{
  "experts_per_token": 1,
  "activation": "squared_relu",
  "balance_bias": false,
  "router_logit_norm": 1.0,
  "shared_expert_gate": true,
  "norm": "rmsnorm",
  "beta1": 0.9,
  "beta2": 0.95,
  "grad_clip": 1.0
}
Below are experts of layer 5 (counted from 0) of a mixture-of-experts language model. Rows are named router (the router's row for the expert), up (a neuron's input weights, with its number), down (a neuron's output weights, with its number) and show model dimensions 0-223. Each number is 128 + 24 x the weight over its row's rms, rounded and kept within 0 to 255. Numbers have three digits each.
Before each expert's rows: a language model's description of what the expert responds to; "gets" lists some tokens that make up at least twice as much of what it gets as of all text. This comes from a sample of Wikipedia text that the model never trained on. Tokens count by the router's weight.

# expert 10
Verb suffixes -ing, -ating, -ized and verbs like using, provide, create, often opening a clause, as in "Awarding the album".
gets: "ing", " of", " with", "ed", " for", " on"
router:159117120126149095148127112143113129109153120140137152118098137097115138093121092136129147104106077173139148094145129125105133121121130127114142091119162120124134081101177107127102124142185118125103141136095129096128138121145124138165187117197114148143097127102098115148136078138135077118143135109117152142079115191104123168116090110137090093105121107114110115131113147115147114123149145147168124073116151133139153123149105169128154145131116105138136149113134134146166151113164156108134150124181119136120131120136129113106121098174144119112148148107137137146138123106153128185100110146137086133156093149127111145147088116147149149171152187180093113134125165122102085136111
up2:138163156122154130126112138123085142146143099120086093185126132124090127152122143156064141168130128092084125158142125092166140158119124152151098132128123112085137115095086136122127134126156117091170126144113102134100127137141143159119126148128167107126143139108102136116155159169072165120155134152129124106095090133141139125139093175087168124147059114126106152143140129146102137103147145122116121144138138148122087108155111088116117116115134122148120130143136096114106153135137085128098123109123174141124088124080144144110111134141103103139134155166079139174156118120107148120163139112132135109134127132128135129170149182171172141100120102128130113112093054133114134101125
down2:131145114124140121130094118141148081146148145181152130136118157129149128118093104126105138115140107147119101147137147146152135155158126127120131123133141115128134145102111126148102200106160146100093132149128130157162141153158097174147134105124138101146109081153121144146127133131136099100118135144103151149133087117155104123101108107148149135156104123145132141149163129089161159122118140105112145114104145152119118081137149162088084165116092137144105107179137078134155077158133129095113172121140153100134125136127159119132128113123111091146164081141165134166146126110120133140130107129171047085179162116115123175138146111155163107148171178126158114109147115138118129086111

# expert 6
Equals-sign heading markers closing article titles and section headers like "== See also==", plus table rule rows and separators.
gets: " =", " ==", "==", "===", " ===", " also=="
router:114145123122141123087126155148123120135145181123078158113093110106100140124156130154122112140156159140111132147109157170158132153141104139102166148146159130097112128119100137106191084127179086143129143129134152133084161092118128108084123111172209172162114108095081134132126123143148109099139131088137077130098128104132145105147108124126152139094091118140155086144135143153152133159158128080087149126143098137092160143129122115115103115147143110108135154084082129109109124146152136121159089113093117162143133133164093086110130119138134123158159132085133120144124132129138162096107152118131137122104168114135102116142149127098112135110137119145097137106171131118110137095129
up1:152119142161145174179126157150100169135119140162130128134133164116144175144121132107092120121086133118157133111177110105146073090118091092133102090125118117111125108128172118130115142100122105159127150123123123156131116110100125116164146125134104134132136139113140110144109088100161154159176172155127157112119096145076114132156166172125044113122138097149110119196091109101093112129116095113119111132126168151159104119151149146128120122146175116121130141109112135108116058132087131122113129118117110106097117140122119134118115096144144112115108160139116099108088196154129100134101150119097123088136134140119146124156128153124119118141148138148104114126079101146110137125118
down1:145073142155102170161085099127145101156150154104103148105106160097120126129133089133110134129168139151169125146155152161091102132140105131129079150122084092126110114126151139095156146123148129102150152131066161137127114141101153131113113104163170122135104136119136134138108133133137147140132134143122143119094140136102148179114097175136148124165127148182091147129101103129100146106169157135138099136095164175130138155133157140105125125160080130139091127121134127142065148103152135127121096095098138135151140146153127143102148140098164168162155102156141124132123136135162189144110099104108122095115136088089125173127131130095098145118135136134172092148120136122144150111114

# expert 20
Short consonant pieces in Arabic, Asian and other foreign names (Amr, Ubayd), and the ″E/″W marks ending coordinates.
gets: "h", "r", " ", "im", "am", "m"
router:118152103188137145134131111146123096154138127106152112115139153163117147170151142119130129126149140115150156109156102163128149097115171076165115092116105140117127149146092113117145123131154158128150134091163129123125144128147154151088121157116089162093147121130146111124125125119151163120151114140172119090115105081108131134094076104163145122148171082182169144136094120130114133165075145124136133106169162139127142123142114154131151133124140121164120108102100105121129126171093104144104090105140097133176088140093125087113137150111156086122119114156118135115136173138192113095149125126129099133143110098118164114118113130093152144168081122101151141129089138149116129099151
up0:119165150127116150144156149121100142130177151162126136163116143131167134132095135135141133161110147148106152160124161121089131138155165126132115148075123138100116124161143108194124111139162141159152132115162111105121150146129139122153111115158138141116132118163140130148102092112097103126141115116145137103125115128142098148131120153128157092166136159099138117094118129113104115167126123131110145124112093148136149114081151099136080129132134122080138109124120131123166142084117120140130145117094112152094124059112196124135133176130213109088110114138142127090111112104119122138130165146117136165119131179138105145148105124134166127169135114132206159153112117096121078138140
down0:134124139150091147079115133113147130094140155155143091135150107101163131116115105130125162123156150117140098116143141084144092130179176167118146145119137093111129134161133166121109116130123135147148142117114161148098113150107116111118119117092149160139109136145111127070128105135097139137157139117141134123098113134110154113127124135089130113086129147118177120119154145118115105102060156095111120081136105093112153113173108083151100097135095135104128134083087178124133172156071105120125168160122100142101124130123090163133146122123113116137142148134087092113083091171115160159126190128073109140099125111130122139099130129144090115141138111105116142137105171121154129139132

# expert 28
Plural endings and plural nouns naming groups of people or things, such as residents, viewers, troops, students, plus closing quotation marks.
gets: "\"", "s", "ers", "s,", "s.", "es"
router:080145161098118160102134129131144138149080121141105166090126109194113097127144110118113087144110115111119140116083128165139100122109166124128140117145137162092130108122097146133177130124176124167128109094118119144156158144125112165145073121127144137105093126115081136145119157119138123117117115143113096149176104145143129123093094110120144135170110127132116152112098126164087108127133117167115091158050142174115137115133130133133110112106126131095146176112152106160147113111148098081127172167126104115187111115139089138128115136132148130153136101102145147107117091126118134098147118128141091131130114191096157117108132121098104109135126169140114147125156106144091112109152
up1:116152117139142112147130122140112109098148148134143121153173184111166127148148098131165127120155131139181104152139109125119121163173166159097115110142128133152169135118113109124151130133118132122140133127154153121136148139083134087136127131174094145093131148176176129088143132109063132134135125122098150137093134125093140125141138101142144109160111138089149133194128097112145154153101106155177135093147151076160099132118116096113141107130145125142138133168151106181107155179128124157126102140121105149128126139114107175155131162176149105135128140110109113146111101144115078110139142105116118114095178137088120153134103086124167112146118138093111111146072104123137116133096
down1:138128105139124142133101163130145114122155133109157122104095090120102108131130135129101121132124119123133128118185128136099103188121120131128139111089084146159147144133161179165106118096149133156120120102113137113129123126156135148132131105100148143131140109128120155155160107134088118112137083133149139117124107162153117152129130138122181042146116141155107194103107063095158078104106126128119095154127176097176150158117151142130083137116126115137138124126147122135140101087126154144165142102097128106128120137117122153095126104118158119139135107114119161145116105112109149138109143108106133142200097122096113105176148160069106144126117074121133133171163143103108122125115

# expert 30
Line breaks ending paragraphs, headings and infobox entries, and words carrying a sentence-final period, such as able., race., critics.
gets: "\n", "able.", " critics.", "al.", " over.", "le."
router:110119102118144122130106174117166186176150105128133145108098150145139145155154093135128086123148105120162129116130164119158123141120126126137121091112141113101156097106140100150097104187137098106171115165096121114112069127144165149148131095122088159061131117157138092106139082106101141157098160131131133121106099133124149136112153120150128097118111091101138136121122080135124125120110097116146112099138163104153146129132130077143115109108132105088133115123133076166147128096150164131106143103131131114113120074115134110127103121161145139116165140098171124153105108153141130127116149089128159139164101125139089157151153147113140113174155124128099133144141124075166173146135
up1:138131093092131085161143144094117141116084103155130144134136116106145152123067146096104145096138163117136167153087137128119122102141182146089071087101085089114120155144125119134104131088160151140133114100107118117121138127136120130145132105148110171119152147113127130118131099133078112118103119123157145117122192125124126127120129136093147110143129158125147090179124134133124113120118121148131092077128092125124148133123087144102175126127131170163082109131106108099120149119144103090126094145152112139128118113122084143146146171130154139169142119104126171114186107186156150124145164146127137093130114103061168124118135162147121125140156116135148133145100146104127141135102
down1:145143122121122107151093150124121174146128119132099149126132142098114132115162105105167156144118113110148122139118122112114168104118145135137121104141126145122122088113127139124130078142165130164120146149120157128040143142201155135104131125142110086139186110144104125137104091124102118110161124116162172160161120124129121163089130165116153138130140117120107154140121118161120117143157121197140133119140150115133114131151121107148135121185128133099166152121095164144058140129082090106116110120125132108166139138126133154145118145120148110124105145136114122151109112128142134095093058146118076136114182127095139163100156115165122105129164115161112140156150093094121166129127

# expert 11
First pieces of words after subjects or "to", often prefixes like ex-, under-, inter-, pro-, plus "et" in "et al.".
gets: " under", " f", " to", " just", " ex", " \""
router:126114129135101113114142140114100119145136132147110100118114106135099089152139151153166150155163116109135103117116094109128113107147105128143108137106103131154144130140134153131152113153081122159175143125123075140156144126141131126136130129101140114112115108167173151111149134157170149185137091161132115147112154150156105183124162124101108118131141165145162129136155131106103122096075139146136092163133136116163113111102156111106131102084142092124141105127115176145048141147167120148128109136145115156144137168134116116172160190142134131148105136140123141147109162113144127163112116139153180129118159141093156095125168144165117150109152155120156106147153127151051120106110
up0:105096140178124130129096101153112148120135121122094124118138148091166101149146141084126115124122139103111136127139145121092133148157146110146108151144118116114117121149123111144130109138111124135125149153137128141118171102160097103150090154115131143090124118082112097128132129115137099147136109151140123146111126134127150104092113087158109139113114173135139131145134095090109148131120135124084104121084134130084080102122154092153150122127148128110181155098114125155139153119124155133122121129193069101102157121134113134109110153114146115140139123118141195154119117132141105139159109091158112125155154135087062103163109118151199169159183136127176113112070115137091152101093
down0:095179136117134151154090163133123116125117136172115152115109160151118073151100099102142145123152149111165158146103175126174163149116141127125174102124096102121137127092162145141136111124162090123128140093121128113125126161105095107085122138182134140113109148112130126136130123131138170074133119129133111151085172106114124084138108136127105134111154173164117138124111179162127118145146116132157141097128135160120118108124126138110147146153145146102133135084167147145118155116122085084127101096143097127106126131178145124088083128111142136136169078138138154142145107134135146122183124125140137106090101145123051106156115114150187136099131136137113108127132122139118169120102

# expert 4
Accented vowel pieces inside French, Spanish and Hungarian names and words, like gén-é-ral or P-á-ez, plus articles and "as" after "known".
gets: "y", "é", " as", " a", "á", " an"
router:118127131142096151099159098116186153096105099120153142112128106186145138115142129111108099094131115086131187131113190090122160125113110117100134133141125116108116084169149127107133137130119142134148084139104157105125150142165112127158130108127129106142143139113138147077180144104143140109149138156119182127112164136130074128105108118106145137127159088094106117086140108061123161097105143098111126129107121106103121121118133121138138072135122149129160129179138168129158105110157144093119165097116153150142121100127113117150162113121115097166143144153120138135086138103147124112142133076145098112127152098141082119152117128167136140139111136089154155150142126117078119128162
up0:151120133123136110168139121121147166121116115141136144161093104125165121116126091104122151118151140119112134128143110157135157103123160135136118118117130121095138152123114121115153138103131087108115128142117114144106142096150125148130140109134136122103134150158095035131136115141112092143135162097133128142124120111139146089087128117150109121097096110115121154105119125160145150088127111116164118086162144154115185099207152131149149167139131106102126144108114180132088129110122119126119151127142177147129148130034136115130118165130181137132125175149126142145130071108128113160193097171088112106119127118103093155119159138143136144097103152128138101140126114101171146097115
down0:161093190150096084134104116142137119121116133135122088152103145137146110086118132120137126126127162133149132160091133110167161140138152151117126091113111126123116131134130158156116128138131111140087141168105132146167139126098129152137150107136153120123136157150132137153125113128127136157098137144097143139205124094151163106119177127149134106123135089116160115108139163117133178121142139159136155144135161112154156117137146126129121120142144109149081092166071141117104090161157149138133119097148128128124140177105154151137137154096130152095143132154119143158119131138132132185117054116137068123148112133074103134105165116125109114107139130099166147104173112150115192087106

# expert 1
Slashes, backslashes, carets, dollar signs and plus signs in URLs and LaTeX math, such as https:/ or www.mass.gov/, plus table pipes.
gets: "/", " (", " $", " to", "+", "\\"
router:090112180121139146153127103126110130148098142150115110142128103159164149104135109113151152122100149138156131118111110144145154116121142126123167127134088150126165103152089128128142123145082081170094140149184145168136109103140128087127122156114152123075104151153106099162095149127129157126157143175110148156172137122146121144162141128115147096119123125135104152092126136123134103111171107123136167128126098123088081114111126100151104144072111156123094118133101161160091135120157087155123118128144158090161112157107106089131097123094120105131102122109141142093120122098104160095104156128148145153057094104124110096114106091129104107086161129142140144152147152124139115097131
up0:130142136150139147154142148094164186158106122140127142157149125139149151172124137166139134123116169169120166105145141182132111132131132131124116134109183165121140095139128112113134105123142107144154146081126057102096119115119114197088115120120121133135117169134153136054156108148120144144131165137142097137135152128108110109137101126152120151100099137137127145101122135125123111100100113143131066138118138117134177083106110146115129118127134159123132144078124116156086081153164122131142124133075123155124157102097122116086108144128170102142120138113160149089157177141145140144124090101102121102121114159123106168121109171139146125139099118186101122157109137131116136136118
down0:123101146103144144158095137128131090156160158134124169082099141105132106167145136205115154164098171137133138151131090131139166108133113112154130117146125128132145142137122132159157093123110176106103151122104107116132109119138085135113160095131131140152124135132146130102164143136083159102140088106115122142112086107125132136077080130137168138125113140149134082121122108127116157124134166132110114146070061119137136122108106115073150177127134157139101088118115151138145153117091119130099128083146144133106149143150141129096172136064123131142104127126155127155189161112156121152129102161124132088119112106115143148133145152141133127087098099116149117131115107146096151099111

# expert 19
Line-initial hyphen bullets, table pipes and = heading marks at the start of list items, plus Born:, Died:, Genus: labels.
gets: "-", "|", "=", " -", " Born:", "===="
router:135130146092096123158160112132118091150108153120086174119102149129143103104137095124119169139138153131112140077172169133094133133148135117153123107159119149129110108183120166135078089120133128143126148154122164176113158127172144132126129109120160079083185116135159132130098151130087089116135119115087103148163140109125124158114132123162141113095089150105132161091147120153126133107142109122126116156088122122091145116127183150101111090154105108127107121144093118122138140146146104086137111112113159099162144087138160123091124121119149139117108132142090124158105101107100135152139086155152113138113111139066155103113132139141142116093111106102134118082153085110128114155114
up0:137166119169178146097148114144127147143138161108116083181123103131130143136113151094108138126119126130116110143123097121102153107123135139135140128164116117152098125139154116142106114120114122125154119157121127095129151117117123128130148137107087127133135122099105169111144112122154152117108109087108109087078101121120119121113140084091162102112141155141108138112119132127120157055105124138129122059134136084120155131142135132112158109157138128067138168146102101115094153143128178128161123158113140122093105111125126187097093150119139083129120116092122115093116125161103138106122115138083163158133191131157145140135178156143143092148170173135079115134106097109106138088099
down0:150123125131181112157093094170127131184150150093125134122153114144122124119164137148105123132083152130144124152128103146119119150161124150140151095172145132163154143155101143155136099135121125123135139123075117172109123118145088134110132116108107151129168143099140100147154090158128164122126101089148153123105110096121133116124109163143198144104087122129145164136062106110162163095116105137181136141114113123129139164140138166086118089121092115126147125180114113127151121167131131115116101139145164117124092157157135137111150187134146103139129126115124094086113130158115115144084110109131094168122134099074101156119141092130162114127157129114143117144145132161107133095104

# expert 15
Header words in wiki tables like Title, Team, Party, Year, Date, plus generic nouns such as system, role, station, team.
gets: " ", " Team", " Party", " team", " Title", " role"
router:118114146138116171163111106186099165157146179135119090109131112145156121100145083131104104087136127100097137161134140117127136166136148101158168124123161153094110132160144150137134113146092087084095089101179095146111094130108097130127149143119159091174146115105131108143069135149151114164128138129149109172185120090161112108118127139101092112147114114156175136133114135118141133119128121140136144139123108119089118149122144121174104133152143150084089109138163158127140110114108155106111135130096139151105121149155162158125100129123143131183157124133114106196127147106130141111125088171119105115165126110143109132118142136103112156167143094120118121099130118134140135165129
up1:109091128142171123138147110107140174128126145119075124165119131136099116116133091105132124138097109099172123159087151152081123129107154096137094128130122126134135116128133087109140115141108145137122134146110147140157121085112113171129160132151106081134108131125148134116148138103055125155137113065151119139124126160142105125106092180125134169145139079083139091090118106131124157116119095170119132074116121101122125134169156123121116132092130147141160173117133151151141135114135081102114130127137129065109106098120097067125129160123115096115113136116150124143136072159125097155088120112138106147090106136077143125146146123151106145132139129149107098118081125119139107133088
down1:159146118088143118104134120116149099138120173121082130090122137191152116130125167135102096134136122080117087112106116158138178131143135097110120121142138116141089134144130175130177162133114132110112118117109131155168076109104119128127137123133094076134093125132090138105144144151128146125146167102145120160168146138148106153091094144107170076135154151119166152100085124121139123113138126137112121154096144088098114185134134100112130085090147149136115164138121111097099120147120116131059114143132144118148103147149104167191153115124125124109116123115099128156104145126147133131100143124137125111099144184127141155134083135125105088088118120097125166150101124096139130132122

# expert 16
Colons and label words in infobox and taxobox fields, such as Born:, Plays:, Order:, Kingdom:, Weight class:, plus line breaks.
gets: ":", "-", " of", "\n", " from", " at"
router:172105100105169125140119150106161142059090086131117136152132100096121136145138150140108098175102155080133147134150147109140109118126130136086143138114145083119135152130116147122131148122139136118126139090096150154109127145135120115152173155126091166099126106118136097143144111171073116138081141159098168088063122114106130087142158104184104153113128104115153153128174117159127116126133132098111128137125144146157090151099074147099099161141155115145128132177116140099108112128143175152095120095137121149103120130109126145162151113123114180114107143097079130136144155128169141124098156138122124120147143154123153144134146142124130124119146117122163129107089106127121162157093
up1:145115084118143136121116112124146124105134149125176152095137133115133115139095138089097183107161095136089096139142115099132164126136143180131122091161140089153122110135131107147127118132147124120126110110114153130139125077091175169149110155127106123132157133154117131118094096149120147180126101078136118148153132118125161177146148133112141165175141170107107116154121137165120127139130060140135102086097141107137097114107118125150136150117143150076149121104097134178151128158133105126099150109145118156122143120083119123113088110135122122122136098151185141074137096112125127127091093108098080180132119088127122153138113119133153134141149099135135173131146141122150143076130
down1:144149175138156102100104159146126161141101084083137187076125144094093095101163132138108137143122145104129100138120143200125119159140144120144167118152125128135108090101164149124141125134123142154116172163138109131108138131097128146148084110123189129133103144139134148108142139126129124110144146157173092079130149113103136152152131112131127127141133133074172099123093150141129130096131121134167153140122104186187168104131089103133139138145159131092125140132127137151137155080128134155142101143118128137120157082143147131103087100139114125123140078133105151126123171147114129092130134156112137119118098097117138115156135145148128137113098114168085140178125170145117144104106

# expert 31
Pronouns He, She, It, This starting a sentence, often the second sentence of a biography, like "She competed at".
gets: " He", " It", " he", " She", " also", "."
router:141153130138115154146122170135118094106142131135145122130116110141116123181110128129126095101139094097109100104120139138125074118162124083107085169143115131109096104112125129109150158091106186097194116113119169131142143101167135106064141178117141085159112122136110130105119184111099122140116151137122184112070151134173126124093159140142106109146141130100089114133115155141139105138117137158136092132136150111173141138106101108112132144150154136131154145153167125125122155145095123127141154117093088136106167131120157124100166173102139099135090080131102106132128112125118121123143156117125130114099104131125143117150106130115107112122131062111147128090143089155142165123109
up10:096145120108117112116106164127107161107154116147172105115143166128149093129118095148101086145153126144086145118136137113160127101143144103119111094148146150142113148113125089130126109161190127102134112095159123126138094085115142169124095171132102116121163117126152134168163114145114123134144140111122139121120115131146141141161115131075131122125116103149138103133137123117089092131112104100119136118067105161151143151161123111149123166106181142145102119166123173128130140136133124116150085121127141118121133150109159168118117164244128182126133132156134153117161103153132136100135157097107134157159117113162115138133133111159129155115136163163122191149119127134125144096105
down10:093139101133105139164118144147122124164154115135127129124110151090149095157146107172133174080105171094108132116104117135093110123132180122144130152159131136119138111109126179140125122123108147152145139139094147139099138137087128113136115184110134130171111114146125088121126149151143143147150150158161162129134138115159142165098127096141137095151143178141130162135119114142144096139100136156106079142181143139112118135112062127129117099141113131074120111098131122130129112124099123139145123097106123132142093128126127077068172096124122068138092129115140097126135098104148093127181141106131091115118095107100120096103113128132131123121128095196139163104127106137095160092115

# expert 7
Determiners and possessives after a preposition, mostly "the", also their, his, your, as in "in the heart"; also cricket table cells.
gets: " the", " The", " their", "'s", " his", "The"
router:132097152109116137096107119181129069133131167083103149153156106153127140114165106078149126149109101103135104133150102147139147153172094139131100152134118149149110154116128122125107096141153162139116091157142169148161138115118155149085126135086189114100115158137115141105152137128169148129179111127139155140156100117140118134169167157133152182147066106148081171121103122111157140142155132153143137139130157146128138122178144136162124136143106160130129114125081164126113109133112096127136128126108104111115130146126125138123115128120146129077143158165173105130146155087143154125158117128162125127115147126139081120112146095141125128061103156091154126124155121140128165116117
up1:148115119117162123144125153072108108152080131141137143100116144077145142142141128137114181133150144124118182120097136125115126099151168107111142153108100094133173080136178126170091141092137115094117143160139110147125080126139103119145126143110090116128148177139141076106096087151150115084144140140119123142140110160147204131098142130141148128121130093148140100137090125128165125105114123154164104083122109162120125114103099126090114152126145136142112133127114107148135141108111107141132118119152123145086107081102158130095128098119109113123159135154122148170116143138095133145093103121124079071142141130082127132189158146131108139152165130167120113119141132137132096145145
down1:100086106150094085131120136131136140132120152145133128147146144124128112119149131111120143149110135110104128138152121143133134099154134092090152106146144160100097119126134133098164094155127129143107143165147108118147155112118138112136154106149150132149083132130168077080159148116075117102099105137105130137189081122105110116088137089144147082130133140081151139167101156132109144167132158166088130089096127083133134140119128111160128151104147142112144128118114137121075132131116129117127126114129134107072139139134110123142119123148154076104062152112166168141140133109151136107102111187143075116103140134135171119143106109114118125104083140169134111173080102129087116108117

# expert 2
Final pieces of names and foreign words, usually vowel endings like -a, -e, -ina, -ella, as in Clutha, Marsha, Gustavo.
gets: "a", "e", "o", "er", "ia", "ine"
router:109131144168160074138093146123146140148150112127173094134088133131143160139094116104124120139108098128098149143109152136107081130127082117132094093122172114148135133132149129142099112130147098130153102133144141107092116147150132141126169124172089161141139150118159166131147136118076109104121143118163118148145094150134155101153067130139108120178163149125111113120087107153123141150119129141123097127140127109147126110146097123122117165117121125163141158109134119094148087114119133122168133141135123112157149103125176186134148115140138132117136116127168158112141094092132148118102143125142091139153108143148084190120127167137136153203113128142070160093141095122066131133113
up1:111146135102135119091177144123155118138121095115139098139122150117073117113111136117159167144121132115170119120099091133161132134171103117157146168083097098139140140134160084117135142070168128081116125176128132123119114122191120105136123131133125116156110087129128103104141123130138125095132157110104119141080165137137137097140115066130112167143156144142152139135120132120130116118143097114118117041145139118117130160094091103160139113162152131134147127152125165128155170138129131118170115144169102149130116123068082117145105129181124151122129128138118134093102145190073104153118095118112142128117102106129101123170157116132142119150142092126127141136112109116108150151141
down1:117120170120122117107096150121115173106115148115104107138145126145084142121154145143180107113122169092083114150145114063126082119120126146124126099092131124186102111147154130122150105104155131130147096109113104155130157148118119102152090128132113104148152096152139097144080133138161108120155202111167151112139170127121102131164126118159120078172133146156142154119104103171145135122137137142105162099108134124139151176099131131136114159109121133130112135122155120082182161146139099155155126122168133141102131110095109127148105112123101146179139075114136105145125153148110097121165126156125165133104084110123112101113116137106135097160138146136171136157134161115128102121104

# expert 8
Pipe separators and decimal digit pieces in statistics tables and election results, plus "was" in census sentences like "population was".
gets: " |", ".3", ".4", ".8", ".6", ".2"
router:123175148136129148106099157115138124107122108130160102111173125105123110093151161148145124170118109121170170112142158112126166151161153149132145148102150125112133157139084119124078134104144124099139152128127149130115106129104135147128129134104090092147139155149181165134119146145165150102125115126107128144138114136107156178150140112116121130139122119108088104122155167164124128168092145075109144105113126112131087158108157141139162181096135137136087117135122139177165114149124093090137115108119126121130070164161127124131167172092143129126115162153148158143195085146135165117124110155130124075073120096098107141125078148137144099113146139105138120123111137144145144142119
up1:084140076157114153114146119147116129138117124079114160164150132143175151127127100130073137120125088117106153156092093089093128137096133097119128117135148149130109131159143120104123115127089115142134140119129111130095099173092081173087120134144128161163164096115065095116136149102114129147127152153149153106128114144143115192078086106116143139140122128145148144143069126136134093120179128118138125085133122153107156125148106092110174114136143084124128130094143086163113126136153126158141105130124132134142115141073147128138123120136130132174131100113113156085108127092079094165156102114113142111096153160084147113115118134109135124130099117130128129131136112103097108104134
down1:126112118135103145091136128099143127086135123136106128121091090154146105153124108131100106082108122115124138128159122125125125113180149136174127131099126146181120168100142161119138083183146144130156111126142125159097109130186113105139129122133118134129122157135114114129096109110095118137131130113165101178116144147078110088110136105171114119145114143112091126155099096088128083122102106122133127123170122176161157089157121133120144137111122112138179101093085119110107158104136190143128134141108177145177124093157121114095112167117121130127148100188180124106123114140126116141125149121106150178127118128144159187145157112113118130134113129115155132141108138152071124129126

# expert 24
Middle syllables of Slavic, Central Asian and other non-English surnames in squads and lists, e.g. Osp-an-ov, Kop-ern-ika, Kovace-v-ich.
gets: "an", "k", "v", "ik", "ak", "ell"
router:104152091160105106130130157116144095140117132142119102142168174151147132074117136088105099117153110103113080153077111114145113118103111107127071138130157101156105148116115148129105139156141127130140153136073071100121155132109119128123076111100133141154110164169114129136103116115093113094153144113144162143115135134110093092170145200160149109121135140142085155146166112144156141123140127136150117129112148110139100143129087140130111148118114126094138120111142107132168161099108118125155104131137117124128126118156134131161145098156114167127132161147166167143114089158094117118124152142080152135134153146129146151123129073106096090118128108110068110130092109162164139120109
up9:150139113156154105147086114111080115128134128122150107094119140085107135128110164135130122142094144138169093158126141105129065136142106094139105141090150115141134106136096120140140125095152113128111146119141114159083108111158136101116141121138164087157162114159159144109160136149103124119084140124115128163099136158130144108106141124148090101141162124161071089166101091149117145134098146196127147100050139082103175123147138105121119098092139135110139126118121106153120142124135125151098176130116112119192139130111144140114098131167129115115137146134124147104129098146108207137156145123119132110129119126135136133147131131100147139149134149124095182100165122168117139123151
down9:146134115168131099144129132111090131170112124096138154091114159137145135124123131080104153098105131163184106131137134114160137163123135136123076131093097134134109110148181119103136163097112099124137132078142109159150087097104164145110122121136118080157116150102150121142103106137124123098117132139130097142139149137110143142154124107155143137164146148122112103126144100116116132133147105128092109144087132080084172148125118146183118138124083163101122111128095128120170154125096103128099139109088097147107086113097151119137134139150127106147114155148138134138169163153123160125136163107123081185101106127117116148113134164118098091167113118146134174105095077123117079149142

# expert 9
Single capital letters starting a name after a comma, pipe or "by" in cast lists, credits and tables, e.g. L-eland, H-ölderlin.
gets: " L", " W", " F", " D", " T", " H"
router:131160118121147104128125127135095128170138139111105157120167141148110126142135170177122164153115149081186129099157073144133083131153120159154120129101144129161162125158118132159118133111128112082116116141177121132125149100131112137120132149129105126102138109144154107112143159176124153158115113099130125144140163094069122089148158129149162114102133100097140119114144129133132098158142170106084136138129088105107148153108160087146142076115109083142132152112133148119104137102104108101145120100109105090100155128144133187125119138138106075138115120112119098087135137147095104109124130102105163111096144096123104111130104135168110156109113090127178106162147108126168097116104
up0:126097158109143154109134128121106155107063118132143096110128146155121120165141150154116050122111098109139120081087117137121144169165119103157091123107160150116162071143113113126129135113155150141124146114106151141091176112136149161140140113106110133129111115127096141109106117077158082127114134104157134168059142106140089132113101146151136105151130151150142082122130159128110144118136136114105085142113144099156147140101102130157125106128137150157143156109147163131123107097128128133126146106146136173133128123140167123129126121146117125136090138113146131134125076175160119122140139141099088194104136149133122143151135161142122121091181136158120103149101098062143105139116
down0:107102153121117182114140119141119115146170157138069087115102172150112106145154141113124126119165094111166076095103167105144146127136140111133122131125133135144152164161135132130133149128193143134113151123127130175103108140152132162143089148104149141079072109122138156077122206125192105105121117079146130153103136127144128137095162140138163103113144156160137139130087151147133112148119112094117137159129100115148159141080106133111155120089094099113118168129102129123083137138120097136105150104131134150123103134155117126140122121118103090121128139092110113120123117143155094117101118142096110186118126097125092119112102134123114097115135162134171113124139109139132143140093

# expert 13
Prepositions that introduce dates, events or places, such as in, during, after, until, often opening a sentence like "In 1928".
gets: " in", " In", "In", " after", " during", " on"
router:152092111121112129133146105176138171151166140124138144130118124168161113132153122125137113109121133167151150137172111178129147116131155140119152114139125130152121138115128134159143147143131131087149158149135125115179131109131139137175146141160100138116166115129123131140101117102115153135116125134091156162101133091154095121080135170114113114106134130101120128128115086148144079114161116124123119151127129086159163098114191125097074126131114118152125077154125104119143138131141113167122148138160115124159085079106107136163133118151114121167130154149153115095137128192102137120119099064110181133154107136112170171097147144099112092116132066154113158133126112148142108098153
up2:111132108124194108108125137130124098095122104128148100113113089149169170078106161078087137105089122102126172150139127138107121097110158112126100152086103101141132126131095127099156121115114141140117107132136097115137148138146088134109128093151107141132105173103124155119104107139159081050076167100122093124132144134104140120176145135154166118114144135137139169167088145095109126118126107097093068159118111109129106106131142175160129129128144122133110124125094110117102151099135126117107113126151109129132147109124133097111128090111118089120139152117135145123146152153124175087169139143149118103141128165180135082126153115143119118123098148103103122141082141145127159133134
down2:105145139110152136133122117116113117082123196154117101137149137128150179131161144156110161146100098092078120144137115088149133138142169123115095151142123122124129139108127126133140179104133134127137136138118138171144135139145131128122117076150146127141088115155151141116103153101107141126134102135108090108118150120069164132136128105158137089155166138145140140098135139112150214125137145105158117148122119162124146102117126102145148105109149134124090114129127133172130171118186153098158140086117133126107161113164104110119129136139146112115147125151133192155092130178118152151158133144106071139154118114186153120172137130085163137115093148172118145099138149137149115136113